From a checkpoint of a small mixture-of-experts model trained on Wikipedia.
Training: a variant of SOAP for the experts, 476M tokens.
Below are experts of layer 9 (counted from 0) of a mixture-of-experts language model. Rows are named router (the router's row for the expert), down (a neuron's output weights, with its number) and show model dimensions 0-159. Each number is 50 + 15 x the weight over its row's rms, rounded and kept within 0 to 99.
Before each expert's rows: a language model's description of what the expert responds to. This comes from a sample of Wikipedia text that the model never trained on.

# expert 41
Wiki section headings and markup like ==, |, line breaks, See also, Career, Early life, and sports statistics table labels.
router:12 68 54 62 73 77 41 41 31 46 41 26 54 34 63 52 64 26 32 45 78 66 54 43 52 63 55 51 45 56 68 47 47 41 38 20 60 27 67 50 68 57 56 35 51 70 63 59 82 56 20 49 59 35 41 57 33 60 53 38 49 41 60 67 36 65 44 41 67 44 39 35 48 35 28 55 55 39 54 40 65 68 55 71 29 28 80 53 67 65 67 33 62 41 47 59 46 26 60 75 32 49 62 22 61 29 61 67 64 35 47 55 59 44 24 45 52 25 51 24 97 48 25 48 53 55 18 50 47 65 16 32 49 41 43 40 67 33 43 49 46 46 70 69 31 53 52 42 34 55 59 49 33 53 51 68 31 60 53 52
down0:41 59 35 33 61 79 43 40 73 52 48 45 49 40 50 49 27 44 32 59 61 49 28 44 35 34 46 64 39 55 47 57 68 42 44 76 41 47 27 60 55 58 33 39 81 43 90 48 55 35 81 49 54 30 44 61 23 32 46 30 62 52 44 33 66 73 41 70 53 56 52 62 36 65 50 75 65 45 53 60 61 27 81 57 23 72 54 44 56 65 54 39 41 45 51 67 65 53 39 68 42 38 10 45 56 71 41 73 71 53 59 61 49 65 63 71 42 53 39 48 56 36 71 37 63 52 35 69 24 34 38 39 55 16 62 27 56 74 50 32 66 74 58 58 69 58 40 75 50 70 49 46 51 50 40 49 19 68 41 22
down1:63 60 22 48 50 61 40 66 74 63 40 57 36 53 59 52 55 58 48 65 64 60 67 29 77 42 35 57 71 73 46 44 41 46 43 49 47 67 64 40 39 63 36 68 77 40 60 81 56 74 48 49 29 51 57 29 40 30 39 44 46 30 55 80 69 69 38 70 40 52 53 23 52 51 79 65 58 35 49 63 21 32 41 70 36 30 33 50 37 51 60 52 77 24 67 69 64 53 52 41 40 49 51 59 48 32 50 46 57 37 46 54 76 48 38 75 63 69 78 68 50 49 76 59 52 51 39 47 51 43 73 47 55 56 69 39 30 21 53 26 57 64 51 74 48 57 52 92 44 67 11 39 67 73 68 43 65 52 63 63
down2:22 48 63 64 50 17 37 51 50 35 35 48 35 82 49 61 62 59 53 47 67 56 60 66 49 68 51 72 36 57 78 62 59 40 39 26 50 47 46 46 51 29 27 31 54 73 39 33 37 64 22 67 52 44 54 64 46 49 60 59 44 47 80 48 38 42 78 54 43 70 48 44 50 59 47 39 43 79 70 28 68 28 66 55 34 69 48 45 58 61 71 73 47 57 34 37 31 55 90 26 44 32 49 84 50 27 44 34 41 25 63 58 71 53 55 72 67 43 55 32 29 32 52 57 56 30 21 36 44 22 55 55 40 58 55 39 67 33 24 39 71 36 50 50 54 23 40 52 51 59 36 61 53 39 63 56 75 67 45 31
down3:54 63 61 61 37 41 39 62 46 51 65 33 42 40 53 64 58 22 44 51 30 32 41 67 30 49 75 39 27 39 65 64 66 38 54 64 74 61 71 59 33 62 59 52 51 29 53 63 47 49 92 43 53 35 58 38 34 40 65 39 39 26 51 35 38 64 63 44 67 37 61 23 31 55 27 34 61 62 50 55 61 43 36 51 31 65 39 48 59 55 45 57 43 35 57 43 61 38 38 59 58 35 70 68 40 49 68 70 47 63 63 39 70 47 50 52 35 89 94 85 69 57 74 45 60 29 25 45 48 67 43 35 38 44 13 65 61 46 62 72 72 61 35 53 37 39 68 52 52 38 68 79 63 30 75 36 49 55 51 26
down4:53 72 26 42 60 59 81 68 50 27 38 25 25 77 28 41 35 60 29 35 36 67 26 43 42 45 36 56 58 42 40 59 50 41 57 68 52 67 58 42 32 47 53 40 67 58 72 36 61 58 59 48 16 55 65 43 73 53 30 44 60 59 48 48 56 48 56 55 30 37 39 69 20 33 28 34 57 73 63 16 58 56 43 31 42 51 48 53 43 28 62 50 69 53 49 25 37 50 32 44 36 52 38 65 62 49 43 44 16 60 82 32 40 46 49 46 41 43 18 42 80 44 57 54 27 63 47 72 42 43 37 55 44 79 67 40 28 60 27 67 23 64 49 47 26 32 57 28 44 54 55 33 70 42 73 32 52 67 50 42
down5:46 39 41 32 49 66 72 77 38 32 55 40 57 44 63 67 53 64 33 62 75 61 61 57 67 60 41 26 65 47 71 24 64 56 47 33 29 75 69 23 38 67 38 79 41 52 42 57 55 23 64 38 80 80 70 54 39 59 57 67 45 81 45 34 61 30 38 64 52 38 44 73 83 37 70 26 37 52 63 54 50 66 40 48 46 36 61 42 34 38 51 82 33 44 30 57 56 36 72 35 55 52 82 35 24 55 53 49 44 34 66 42 52 66 58 41 30 37 45 49 41 27 54 45 49 50 64 74 65 35 46 52 49 50 92 42 32 36 67 40 56 33 61 42 40 62 27 47 48 23 64 61 61 58 68 43 46 46 65 61
down6:51 59 32 39 59 57 63 54 68 51 30 52 83 35 59 56 53 59 76 31 92 56 30 44 53 29 44 37 36 49 25 46 38 64 60 38 61 73 40 50 56 58 33 65 55 59 52 75 56 59 42 90 28 43 40 83 38 83 74 47 69 41 71 56 15 30 42 40 61 66 40 68 37 53 46 19 53 55 37 58 49 50 49 62 38 64 38 41 73 23 53 30 71 41 38 61 26 64 65 83 28 62 54 81 68 62 51 42 46 73 47 60 60 45 41 38 48 58 74 74 51 45 43 51 51 49 48 52 39 70 61 50 60 47 56 70 45 37 72 52 38 67 48 52 30 65 44 59 64 46 63 76 58 36 46 33 63 66 64 41
down7:55 39 65 52 44 39 32 67 50 43 45 65 83 30 54 33 71 53 24 52 44 49 56 38 64 45 28 51 56 44 43 53 34 38 36 64 66 47 75 49 66 58 32 66 39 60 64 48 44 64 46 64 61 71 67 42 64 59 61 29 68 70 36 30 54 57 67 27 64 52 41 49 45 47 41 43 29 62 73 31 58 41 32 19 37 51 49 45 63 56 79 20 51 79 04 63 40 65 25 53 55 28 51 30 52 27 52 44 54 47 59 31 48 80 49 65 55 42 48 49 55 22 46 48 36 58 48 40 78 41 55 63 47 45 56 25 89 76 42 28 31 56 54 49 41 48 26 40 04 64 46 39 39 64 50 59 29 39 50 66
down8:36 70 55 47 55 61 42 29 51 37 50 36 51 40 33 46 60 45 57 48 65 49 57 68 23 59 37 43 66 60 69 64 88 58 36 63 39 77 53 47 35 84 51 59 32 76 66 00 55 33 59 57 45 50 65 45 31 17 32 29 32 49 52 72 46 63 46 54 63 23 40 63 66 23 60 70 50 26 34 63 37 53 35 26 69 50 64 14 64 35 37 30 44 65 32 40 68 45 61 67 25 45 37 20 63 34 39 44 49 49 75 55 39 56 49 52 37 33 55 61 73 65 28 56 54 73 33 52 66 65 59 45 72 44 41 38 41 52 51 48 47 58 60 32 46 56 48 40 59 76 33 47 53 56 49 64 42 45 75 70
down9:60 63 60 37 44 65 43 63 62 63 56 38 32 32 48 66 75 44 43 57 14 19 25 55 61 56 44 38 51 56 64 22 30 50 62 29 46 54 61 69 67 66 55 65 41 61 66 42 37 51 43 46 91 64 71 43 48 55 47 51 43 51 71 55 36 50 32 64 26 49 53 58 43 29 57 55 37 25 64 50 37 41 53 44 50 73 43 39 54 57 45 50 43 45 57 71 32 65 36 43 28 26 71 49 79 74 40 62 30 61 56 18 57 42 69 60 46 60 14 25 33 44 56 47 73 77 81 38 55 41 48 31 61 56 54 15 35 38 54 40 37 38 65 39 35 49 81 46 58 62 31 39 35 27 34 33 69 31 49 41
down10:55 78 54 44 49 57 60 26 69 53 53 58 65 73 53 17 44 42 39 53 48 29 51 86 44 42 59 30 61 39 48 59 50 43 42 96 62 53 36 43 97 59 36 50 46 27 33 43 64 33 35 48 44 48 40 46 58 75 38 70 62 38 24 34 36 66 55 28 52 85 46 54 22 43 41 39 49 45 46 22 46 53 66 66 52 56 84 61 59 46 38 54 42 43 25 75 36 50 68 47 65 57 23 57 47 43 37 51 34 54 59 53 44 61 44 39 73 31 49 39 58 56 44 49 63 62 48 59 45 58 08 55 70 49 49 33 41 40 42 30 63 48 65 27 50 53 76 31 43 39 86 49 44 53 12 59 60 54 36 47
down11:38 37 69 36 59 46 30 60 28 49 66 50 43 43 48 45 44 80 48 48 24 43 68 30 95 54 48 48 54 46 55 58 46 60 55 56 57 55 73 42 70 40 45 55 65 56 36 67 69 57 37 69 58 65 62 33 72 34 32 68 58 47 47 30 58 49 42 70 53 58 43 48 40 61 49 54 38 54 36 55 52 49 66 28 36 34 69 60 57 51 64 52 49 49 57 28 42 99 64 54 75 61 72 60 33 15 50 65 65 46 53 32 56 55 28 45 48 32 27 60 47 43 79 60 34 48 74 59 39 49 76 38 59 72 37 52 67 84 69 39 76 54 50 58 40 56 47 60 55 56 54 54 35 42 27 40 47 87 01 22
down12:70 44 54 70 37 40 39 71 48 80 34 76 52 46 38 41 45 36 51 50 59 64 48 50 64 55 25 47 50 35 47 62 53 25 73 47 38 77 21 46 48 52 63 66 31 49 45 41 56 32 58 54 32 58 08 27 48 30 61 51 50 22 45 00 41 33 40 30 56 57 79 41 34 57 64 49 31 83 67 51 70 56 58 66 36 64 56 48 34 49 42 61 51 36 45 19 30 68 60 43 30 54 59 37 50 57 41 53 53 40 34 70 56 69 68 53 43 82 52 17 53 56 54 50 72 58 70 58 48 43 41 74 88 50 47 36 48 53 48 56 56 29 40 65 38 46 51 50 46 29 38 48 61 69 45 60 61 48 30 82
down13:59 58 56 48 81 26 47 58 37 59 65 49 38 64 46 61 41 44 48 49 38 43 18 42 52 43 43 67 70 61 62 57 50 69 40 61 65 61 70 90 42 54 47 69 43 39 49 47 50 78 47 66 67 52 65 79 46 56 48 40 32 54 41 31 77 47 34 32 58 84 57 27 62 84 61 67 23 52 69 39 63 42 59 51 53 62 48 40 74 73 26 54 45 44 57 48 43 40 39 62 07 52 59 38 72 60 64 42 36 34 63 46 26 58 66 58 72 44 44 36 48 60 42 36 31 53 40 81 64 39 16 54 42 35 73 31 48 42 64 59 16 47 43 44 55 64 77 72 56 48 34 53 32 24 71 55 70 50 62 52

# expert 36
Separator punctuation in tables and lists: pipes in sports and results tables, semicolons, dashes, colons, bullets, slashes.
router:21 58 49 39 65 40 46 69 47 74 57 29 67 53 33 33 72 09 60 37 53 54 50 51 71 63 37 35 46 36 71 47 58 41 53 43 45 40 64 37 53 54 50 47 58 66 54 61 52 33 30 51 44 20 39 75 67 46 49 24 64 40 71 50 28 65 40 52 25 69 68 48 28 59 60 85 53 35 55 61 40 64 53 66 21 50 55 62 53 70 55 28 51 62 49 36 48 40 49 69 31 60 56 46 36 25 47 57 45 37 69 24 61 56 56 63 58 40 48 56 64 26 56 58 51 43 47 41 35 44 31 58 55 07 66 43 28 67 30 15 42 56 65 57 38 61 40 76 18 58 46 28 35 52 90 70 48 66 32 57
down0:51 62 37 45 40 56 66 62 62 39 57 75 39 54 70 48 56 73 37 21 32 46 33 72 44 48 76 54 44 50 73 86 57 52 49 28 36 26 55 68 49 59 16 45 48 41 54 44 38 40 66 62 51 67 41 62 52 49 37 47 82 25 43 44 50 59 68 47 41 52 37 77 60 76 47 43 75 58 32 24 23 56 61 51 45 45 30 59 52 54 70 42 26 53 56 46 43 49 45 45 94 41 21 90 46 33 62 40 90 47 59 58 45 66 63 31 38 44 50 47 42 65 44 26 54 64 33 72 35 68 59 53 46 45 68 61 41 16 42 59 58 62 73 56 60 58 34 44 35 48 35 32 45 28 46 32 53 45 71 56
down1:23 71 45 49 68 43 58 63 42 48 51 45 54 59 46 45 47 42 56 60 54 39 35 61 64 60 51 67 51 57 27 51 38 55 71 53 52 71 40 69 50 39 69 78 53 90 58 16 63 61 68 45 67 59 80 40 86 48 30 39 38 26 69 44 55 40 45 54 41 40 30 64 58 51 34 55 43 59 16 57 60 63 63 27 62 26 12 35 65 62 38 36 43 50 33 72 61 43 50 45 61 66 49 31 53 52 26 72 35 51 72 54 33 55 58 34 55 62 39 51 62 50 47 55 59 52 42 47 84 48 74 35 25 68 34 17 31 79 44 57 22 23 59 45 49 42 70 35 54 60 45 76 46 47 62 34 72 66 64 56
down2:46 67 52 44 46 26 31 50 57 25 63 57 41 45 60 48 55 69 60 40 37 16 51 47 50 34 73 45 27 23 53 46 29 18 55 67 67 46 33 27 51 69 46 66 37 51 59 51 64 68 42 10 33 46 57 19 60 27 51 48 19 53 55 55 61 37 53 28 32 35 66 42 26 42 44 46 43 65 76 36 60 35 39 40 38 40 54 40 77 50 78 33 75 51 65 24 41 63 37 53 57 47 43 39 53 21 59 74 37 95 31 44 44 56 39 52 30 48 56 50 63 17 51 40 65 19 63 75 57 35 46 58 35 52 35 41 45 44 46 61 52 62 34 30 52 76 47 60 56 32 26 32 54 59 60 51 58 52 65 52
down3:62 45 49 39 71 37 62 34 54 64 41 70 25 34 35 51 60 74 67 38 36 48 69 68 58 50 53 57 79 49 72 53 48 41 66 54 50 26 41 27 30 30 57 49 40 36 37 61 18 60 49 50 59 44 37 75 57 59 48 54 82 44 66 63 50 60 36 84 68 39 45 54 51 53 54 63 39 36 54 28 24 56 67 18 34 14 55 49 52 46 80 37 47 43 56 66 66 43 62 49 47 45 32 59 24 61 43 44 50 45 39 65 61 35 25 69 54 67 66 36 81 66 62 44 77 23 45 50 40 40 33 34 73 37 56 53 58 42 69 31 64 43 66 38 27 63 36 26 44 62 04 48 34 38 40 66 41 46 57 43
down4:48 50 51 60 42 68 20 22 64 45 60 64 66 23 48 49 49 54 58 36 61 58 66 47 88 42 48 67 51 71 35 32 67 52 60 52 23 48 56 63 53 47 39 46 47 59 37 41 48 73 40 60 47 39 25 31 25 55 73 55 36 68 40 57 35 51 37 71 30 71 64 60 50 51 60 73 24 52 44 55 78 48 54 78 23 50 48 46 37 72 41 73 20 56 59 34 38 82 55 58 33 27 61 60 41 66 10 52 43 55 44 44 45 47 63 45 36 41 43 41 41 46 33 42 39 54 22 38 31 39 38 49 56 36 45 71 44 43 44 59 72 41 53 58 48 37 62 32 40 62 44 66 46 32 00 30 25 32 76 33
down5:47 48 41 44 42 47 69 60 63 49 21 43 55 65 55 15 36 52 38 53 63 54 70 40 75 25 46 65 45 55 48 51 67 74 59 52 73 40 47 62 84 57 55 71 54 85 44 63 27 67 39 53 65 76 42 48 52 70 57 48 43 60 56 49 54 58 45 66 31 50 29 45 34 49 27 34 51 70 33 64 53 39 59 59 47 79 46 41 59 38 48 38 26 57 55 51 49 62 33 18 51 36 61 51 42 52 46 36 65 51 47 39 43 63 38 67 54 59 33 60 46 59 57 43 27 29 18 14 65 23 57 83 65 66 71 55 40 66 47 42 17 26 51 49 61 59 28 44 58 57 36 22 94 55 41 44 52 75 24 38
down6:52 55 46 32 68 60 48 72 29 52 33 43 41 63 62 59 56 59 44 47 59 55 34 51 48 75 33 57 55 33 62 37 16 42 56 59 58 54 59 41 51 49 44 31 44 76 71 49 38 63 07 78 37 67 49 65 46 44 55 23 52 65 64 33 50 44 44 45 37 51 42 46 22 44 65 26 60 52 27 39 56 80 37 64 57 41 63 39 34 66 70 33 52 36 33 44 51 83 31 37 42 36 42 58 53 47 45 38 34 45 66 66 43 53 43 51 45 54 45 48 80 32 37 41 60 67 33 43 12 64 48 54 03 45 47 50 33 47 47 27 46 43 41 45 61 74 55 48 25 53 67 57 99 45 42 82 32 58 52 57
down7:29 62 57 47 48 61 33 49 23 44 54 57 84 36 40 55 47 56 63 47 79 77 48 37 42 51 53 50 74 23 58 43 57 71 27 73 60 35 23 46 47 56 67 36 45 41 45 71 54 54 65 45 48 87 58 41 63 45 28 58 74 72 45 47 30 64 53 70 64 38 49 66 56 30 61 36 42 46 70 57 61 53 45 40 50 41 56 52 56 80 43 48 44 36 34 68 28 55 48 42 26 34 32 67 35 33 30 40 82 65 28 62 31 50 46 43 74 38 76 53 36 69 56 43 72 56 43 46 48 57 68 50 80 40 56 50 76 39 30 47 47 53 49 38 18 37 70 00 38 60 23 50 41 66 47 52 36 34 50 48
down8:47 50 56 54 54 49 33 33 77 57 44 57 49 61 38 45 39 55 33 63 53 27 70 74 46 36 43 73 77 46 44 55 60 53 51 65 59 07 46 26 41 40 43 19 61 25 70 46 33 39 62 28 54 69 69 34 39 60 40 28 53 36 50 15 67 76 58 23 42 54 31 73 50 61 43 58 22 45 62 65 54 56 57 39 64 43 52 52 68 47 57 57 38 54 10 49 68 27 35 79 33 39 24 47 71 32 77 48 49 49 48 70 43 53 64 42 57 35 36 43 54 29 65 55 68 64 43 79 81 60 49 27 32 41 23 53 54 52 75 70 40 50 52 48 65 59 54 65 69 41 30 49 31 50 49 60 61 48 25 57
down9:65 49 38 18 46 50 55 46 26 51 71 58 53 58 37 56 50 61 37 44 37 52 53 52 66 48 41 28 27 18 59 62 24 53 28 60 47 50 54 73 29 44 56 45 41 62 26 70 42 45 30 51 40 64 47 45 79 57 38 60 40 51 50 39 36 28 73 81 31 64 50 85 55 54 66 40 54 67 67 40 55 50 57 49 81 55 48 31 31 34 42 45 38 47 22 66 64 45 40 48 65 46 41 76 22 72 47 25 52 35 39 56 27 57 47 63 47 64 66 22 78 46 53 39 14 63 45 55 70 61 43 46 62 39 43 74 39 34 37 46 48 61 59 56 23 52 60 62 45 48 19 48 91 57 35 65 44 42 24 75
down10:51 20 31 41 22 28 63 53 69 41 45 34 53 44 32 74 62 57 28 44 47 55 43 48 49 33 50 49 38 46 30 70 47 56 56 45 38 42 55 69 61 38 53 35 27 65 15 72 64 43 58 43 71 45 35 53 74 39 34 54 42 49 78 43 66 29 59 47 37 52 58 96 51 39 46 29 44 58 55 73 80 37 68 79 25 35 29 34 51 55 36 42 59 55 45 27 55 38 72 71 43 58 57 39 38 67 46 38 38 50 70 43 48 85 45 50 41 68 64 60 53 26 42 69 46 70 40 38 45 43 36 37 65 88 31 40 40 53 53 55 63 57 53 55 49 51 20 30 59 51 46 34 90 44 45 41 72 62 26 44
down11:50 24 29 32 44 37 40 35 45 45 41 60 37 35 72 36 57 31 49 34 62 39 60 16 45 49 46 38 58 57 64 45 42 63 54 45 33 48 21 43 28 58 46 89 32 67 68 71 43 68 15 59 53 54 58 46 36 50 54 57 39 28 30 51 59 38 37 72 71 54 31 61 48 43 71 43 44 63 81 31 47 38 53 30 46 42 59 39 71 40 59 40 57 73 47 60 61 69 64 59 40 19 30 55 38 59 59 49 74 63 70 38 48 58 46 50 51 47 27 52 38 52 52 60 18 90 28 18 55 56 40 76 80 78 63 82 64 26 60 68 62 48 42 54 56 52 57 27 50 64 37 50 45 48 48 18 50 54 48 55
down12:55 42 32 57 66 33 73 51 48 68 55 56 60 68 25 49 40 79 51 57 32 32 42 35 39 64 50 51 60 26 58 62 45 65 50 34 44 60 56 55 69 57 64 85 59 36 14 50 53 46 24 45 22 43 46 94 33 26 43 67 59 46 34 44 69 45 53 53 69 28 32 44 52 55 65 28 32 56 43 38 56 66 45 40 65 50 48 38 15 61 53 21 28 60 59 75 64 58 38 53 50 70 42 58 53 74 61 41 50 40 61 75 43 62 43 67 50 30 60 54 44 66 52 45 35 40 63 33 60 85 96 43 49 24 72 31 37 51 50 57 46 44 39 69 19 49 40 33 40 51 74 60 35 68 50 57 58 42 54 51
down13:50 66 24 69 10 59 56 16 45 45 35 33 39 50 53 33 62 35 29 53 34 51 47 61 64 74 73 56 63 43 62 56 57 70 61 59 38 38 76 68 64 58 52 50 77 50 93 36 41 48 33 42 64 49 70 35 52 61 42 45 67 72 47 63 57 37 37 54 49 46 37 55 54 24 61 59 30 52 66 73 40 63 56 60 27 59 50 33 39 31 61 52 43 56 51 70 78 21 30 63 24 44 47 74 53 51 48 59 39 35 46 35 43 29 50 76 50 49 41 49 52 44 47 48 49 43 46 36 52 47 38 31 47 52 53 00 55 58 43 54 54 38 52 30 55 49 65 41 33 60 45 59 99 61 57 42 68 22 67 38

# expert 51
Line breaks and first pieces of infobox field names or values after a dash, like Alternative names, Related, Vehicle reg, plus degree and minute marks.
router:44 72 70 49 55 42 35 51 45 50 43 48 25 42 40 33 84 42 22 49 56 45 72 68 49 62 50 49 58 73 71 43 63 30 32 42 38 65 81 64 33 64 37 38 51 95 44 16 54 39 18 37 25 22 46 57 56 63 44 44 53 29 39 69 53 56 58 17 48 63 66 60 74 56 53 48 69 45 47 54 71 63 46 62 17 79 35 53 66 56 51 45 54 42 59 45 36 46 56 57 63 52 29 48 53 34 52 51 61 44 72 44 71 15 25 58 73 31 64 51 48 56 55 29 30 39 61 59 67 46 47 50 81 49 49 51 30 60 61 56 46 56 56 70 45 61 99 55 43 42 45 32 49 67 49 63 37 50 32 51
down0:54 62 62 76 70 46 49 84 45 50 59 22 78 54 62 63 31 54 36 35 55 42 57 48 51 46 38 37 23 73 44 46 37 50 74 38 55 44 51 26 46 33 52 18 51 26 33 50 46 38 51 52 73 61 38 55 34 44 66 36 62 23 64 19 45 32 62 45 46 25 70 46 45 51 41 49 54 29 47 37 29 53 38 28 51 39 65 59 56 60 57 67 78 44 47 51 53 63 39 46 62 35 43 64 65 51 60 54 49 69 20 33 71 78 71 40 44 53 86 84 38 86 28 51 10 54 45 63 64 69 46 65 55 43 32 44 46 55 44 45 67 50 45 37 44 44 61 28 61 58 54 57 26 26 53 53 54 49 58 10
down1:67 41 22 60 47 65 58 38 63 47 58 57 47 69 38 65 69 45 35 33 21 45 33 69 49 62 54 35 47 30 52 36 48 59 44 53 43 50 47 50 42 87 44 76 57 61 32 61 46 39 41 49 62 23 41 62 59 53 60 27 67 49 64 60 60 52 48 76 34 71 37 39 60 38 63 47 53 49 74 36 77 44 64 17 99 23 51 53 43 70 54 51 57 28 48 61 42 76 48 44 41 27 61 60 51 66 71 65 10 29 47 52 37 29 52 35 59 17 29 52 54 48 36 56 62 35 41 72 47 63 67 30 63 43 67 56 40 70 63 74 72 63 67 43 50 45 53 64 38 31 61 61 17 34 60 40 54 32 38 48
down2:47 62 59 54 51 32 12 44 62 48 98 67 31 73 33 64 61 46 57 04 65 44 42 30 67 38 52 55 44 71 46 28 28 20 47 42 58 59 22 49 31 58 76 33 43 43 47 68 55 43 92 51 35 60 64 40 56 16 68 84 41 52 34 35 50 70 47 60 35 43 52 33 50 54 30 41 64 55 34 57 53 49 42 60 51 47 67 42 60 45 69 35 60 62 51 56 51 41 57 30 48 81 64 51 68 57 34 27 55 44 47 37 46 59 42 45 40 70 45 44 50 51 50 42 39 72 44 48 91 43 31 60 48 63 65 29 32 40 52 40 55 58 33 73 47 52 60 64 38 24 32 40 44 52 49 61 50 73 33 33
down3:52 63 43 26 55 78 67 76 38 40 35 54 69 60 61 42 35 30 35 34 32 68 38 43 54 34 48 32 47 28 25 51 51 41 38 48 33 72 60 53 40 41 41 27 35 63 55 47 23 55 27 58 68 29 63 31 47 60 47 34 51 48 34 52 35 30 43 58 65 88 40 45 38 63 38 22 40 61 44 56 65 57 22 45 38 63 40 42 30 38 57 55 69 31 63 54 60 37 31 32 64 61 43 37 74 31 68 76 23 56 62 43 47 18 52 73 40 61 33 44 44 50 51 56 47 26 64 69 47 75 54 74 35 21 56 35 47 55 48 27 21 57 56 54 41 60 81 49 47 61 55 65 25 38 71 71 51 21 54 43
down4:56 38 63 67 22 37 58 42 54 33 25 47 47 33 37 47 62 71 35 63 52 83 59 62 42 22 69 38 56 54 50 51 41 38 44 67 37 14 65 64 30 63 29 49 52 37 62 40 53 69 58 39 71 38 82 32 26 72 55 49 48 59 57 59 56 66 26 38 47 66 46 53 36 67 55 42 57 56 54 60 78 48 48 37 50 58 33 69 67 44 55 65 51 57 52 37 40 63 67 25 37 36 02 77 71 20 72 51 83 30 70 52 38 42 28 59 48 77 39 56 27 48 54 53 58 65 31 41 59 45 50 37 35 73 44 37 60 48 50 35 43 58 55 51 74 20 39 42 32 63 47 43 74 57 45 65 51 56 28 69
down5:38 40 50 60 65 68 75 82 32 48 72 51 47 43 59 39 39 24 54 66 54 47 55 49 30 38 47 63 42 59 35 27 70 55 48 48 61 40 42 65 64 52 29 44 56 39 63 63 51 53 53 43 49 44 66 37 39 48 31 39 68 57 62 37 57 42 40 67 45 54 47 16 33 52 72 82 36 48 58 71 88 61 41 41 35 38 43 23 84 59 76 66 69 53 52 33 60 73 60 59 57 24 39 16 29 43 45 53 47 49 45 51 67 63 59 28 50 45 46 51 41 47 65 39 50 54 59 27 69 39 70 50 26 56 42 37 33 74 53 26 27 55 36 69 66 40 35 30 57 12 30 77 84 49 40 66 37 67 55 70
down6:48 44 54 71 46 52 37 72 40 43 43 56 62 50 50 80 43 68 30 46 34 56 62 46 55 44 58 60 47 41 18 55 50 69 38 28 42 38 77 59 50 49 62 76 62 40 46 92 62 65 27 53 16 55 69 54 37 56 46 40 36 51 30 36 49 55 82 56 60 40 25 62 43 59 55 32 59 49 56 57 66 51 66 41 33 53 40 74 53 40 91 75 70 42 50 48 44 26 51 73 53 30 39 59 45 46 44 67 58 57 32 45 35 89 40 18 49 45 52 54 37 48 24 30 25 88 52 72 48 62 25 40 50 25 39 25 34 46 57 60 49 48 46 30 56 69 38 32 42 46 58 61 42 39 49 23 63 42 62 32
down7:45 34 43 67 47 67 65 68 51 40 59 45 58 25 51 56 54 79 62 53 53 50 41 56 58 64 22 45 55 39 63 41 61 22 71 24 50 45 66 43 40 44 37 16 63 36 30 43 46 83 32 25 21 65 35 21 39 44 44 48 50 84 77 43 55 78 61 63 58 46 62 57 58 55 42 51 60 72 26 17 40 24 36 74 58 33 44 40 47 46 60 33 42 25 65 33 47 47 31 65 54 46 56 69 36 57 43 69 40 76 53 51 54 59 60 51 71 63 74 51 67 33 63 55 30 36 47 75 32 29 72 58 62 70 45 46 64 51 56 53 53 49 62 61 16 63 41 37 71 40 62 50 36 50 28 33 75 23 47 43
down8:30 30 42 49 65 29 45 79 32 43 49 79 57 84 76 46 56 60 25 62 50 39 43 61 40 82 54 62 69 79 50 31 55 36 44 74 52 37 34 46 62 35 67 57 67 60 67 60 59 20 28 68 69 40 45 48 53 56 36 52 09 36 72 57 79 54 44 65 27 48 50 68 50 31 72 50 34 46 12 49 44 47 43 41 50 57 61 59 29 60 50 55 60 61 38 46 40 37 42 42 51 30 39 53 45 66 39 48 38 39 51 37 57 63 41 47 72 52 60 58 71 58 48 58 60 30 40 72 37 39 54 39 47 73 71 49 53 47 49 79 60 82 52 55 39 44 26 21 32 43 50 41 28 66 78 22 33 34 55 57
down9:45 35 24 51 49 49 34 55 58 47 48 53 68 17 65 67 45 57 25 38 91 76 39 50 38 44 59 37 45 76 54 55 54 34 63 70 44 46 44 43 49 72 44 35 64 67 74 28 44 57 41 75 50 56 40 40 40 35 30 67 44 73 37 29 54 43 52 47 71 67 32 64 50 44 77 32 35 59 35 56 31 42 59 35 65 61 56 50 58 61 10 23 40 50 30 75 50 30 52 66 62 46 37 56 40 51 66 55 57 49 57 35 32 77 32 51 59 57 69 40 41 59 50 35 45 58 31 46 42 60 29 89 28 26 47 78 43 71 44 45 80 63 64 58 70 32 50 31 70 52 31 24 31 47 71 49 36 34 51 53
down10:40 61 30 85 09 27 58 44 94 45 44 66 49 48 71 42 36 55 62 49 38 27 23 46 27 73 49 49 75 69 63 76 46 56 26 23 39 38 66 24 53 65 53 58 54 57 34 70 23 44 31 36 55 56 48 41 59 47 72 34 62 39 62 73 42 75 24 34 40 50 52 15 40 43 50 65 40 49 42 51 47 52 46 46 47 54 28 82 55 55 36 64 21 37 64 48 58 56 54 42 33 65 41 37 46 45 36 61 46 46 21 36 39 20 65 70 28 57 46 61 43 52 39 52 27 43 35 68 69 59 56 41 57 57 23 39 39 55 44 48 41 73 38 45 51 55 34 40 45 48 32 51 51 48 76 77 45 58 41 40
down11:70 48 50 74 29 63 73 23 38 70 49 53 54 55 50 61 54 50 42 68 19 49 25 60 54 62 57 39 58 53 37 40 52 56 67 24 62 30 32 47 40 62 80 55 84 74 44 25 53 45 53 40 52 47 44 66 76 65 54 60 53 43 38 35 71 66 24 83 54 47 36 70 56 78 36 11 32 72 55 55 62 22 38 58 52 17 37 55 54 45 39 49 59 43 68 59 75 66 34 38 40 27 30 38 54 54 71 59 55 63 41 33 44 57 69 73 69 60 49 47 61 60 61 76 55 48 33 52 59 72 39 61 56 42 74 62 32 46 37 40 74 38 61 37 38 50 19 32 36 50 46 28 41 35 70 42 45 59 52 34
down12:51 43 86 30 15 43 33 40 46 45 60 67 55 23 87 56 45 52 33 80 30 42 47 62 28 31 34 55 58 62 54 48 49 66 61 32 23 57 34 30 78 67 53 21 56 65 55 31 69 47 34 59 56 53 45 42 59 60 33 55 75 44 46 36 56 67 62 37 42 50 55 52 28 34 43 56 61 47 49 61 53 72 74 40 22 63 45 49 50 90 52 29 40 69 65 40 59 49 28 21 54 44 62 34 69 50 75 16 61 45 40 33 48 39 56 61 55 38 44 61 71 49 32 48 71 34 65 33 28 55 60 28 67 65 50 49 51 52 62 41 71 57 66 33 60 34 46 61 58 77 61 69 54 42 36 67 48 37 69 60
down13:19 52 52 32 38 56 46 55 69 80 89 31 66 47 32 64 57 30 57 31 49 32 57 45 47 52 30 47 35 64 50 65 50 61 28 61 42 54 61 54 27 53 55 52 37 25 56 25 52 54 36 42 43 44 60 76 56 49 51 38 35 58 68 38 29 44 20 40 41 85 39 31 64 52 61 40 53 76 47 79 38 40 72 40 57 69 67 76 39 61 73 60 64 69 33 40 55 23 70 59 48 46 48 69 60 23 56 27 37 50 38 35 66 48 52 43 51 52 73 46 66 61 33 56 78 49 33 61 36 45 31 62 61 40 42 25 54 55 66 40 59 56 30 44 85 53 30 32 79 42 77 37 30 65 63 61 44 58 54 58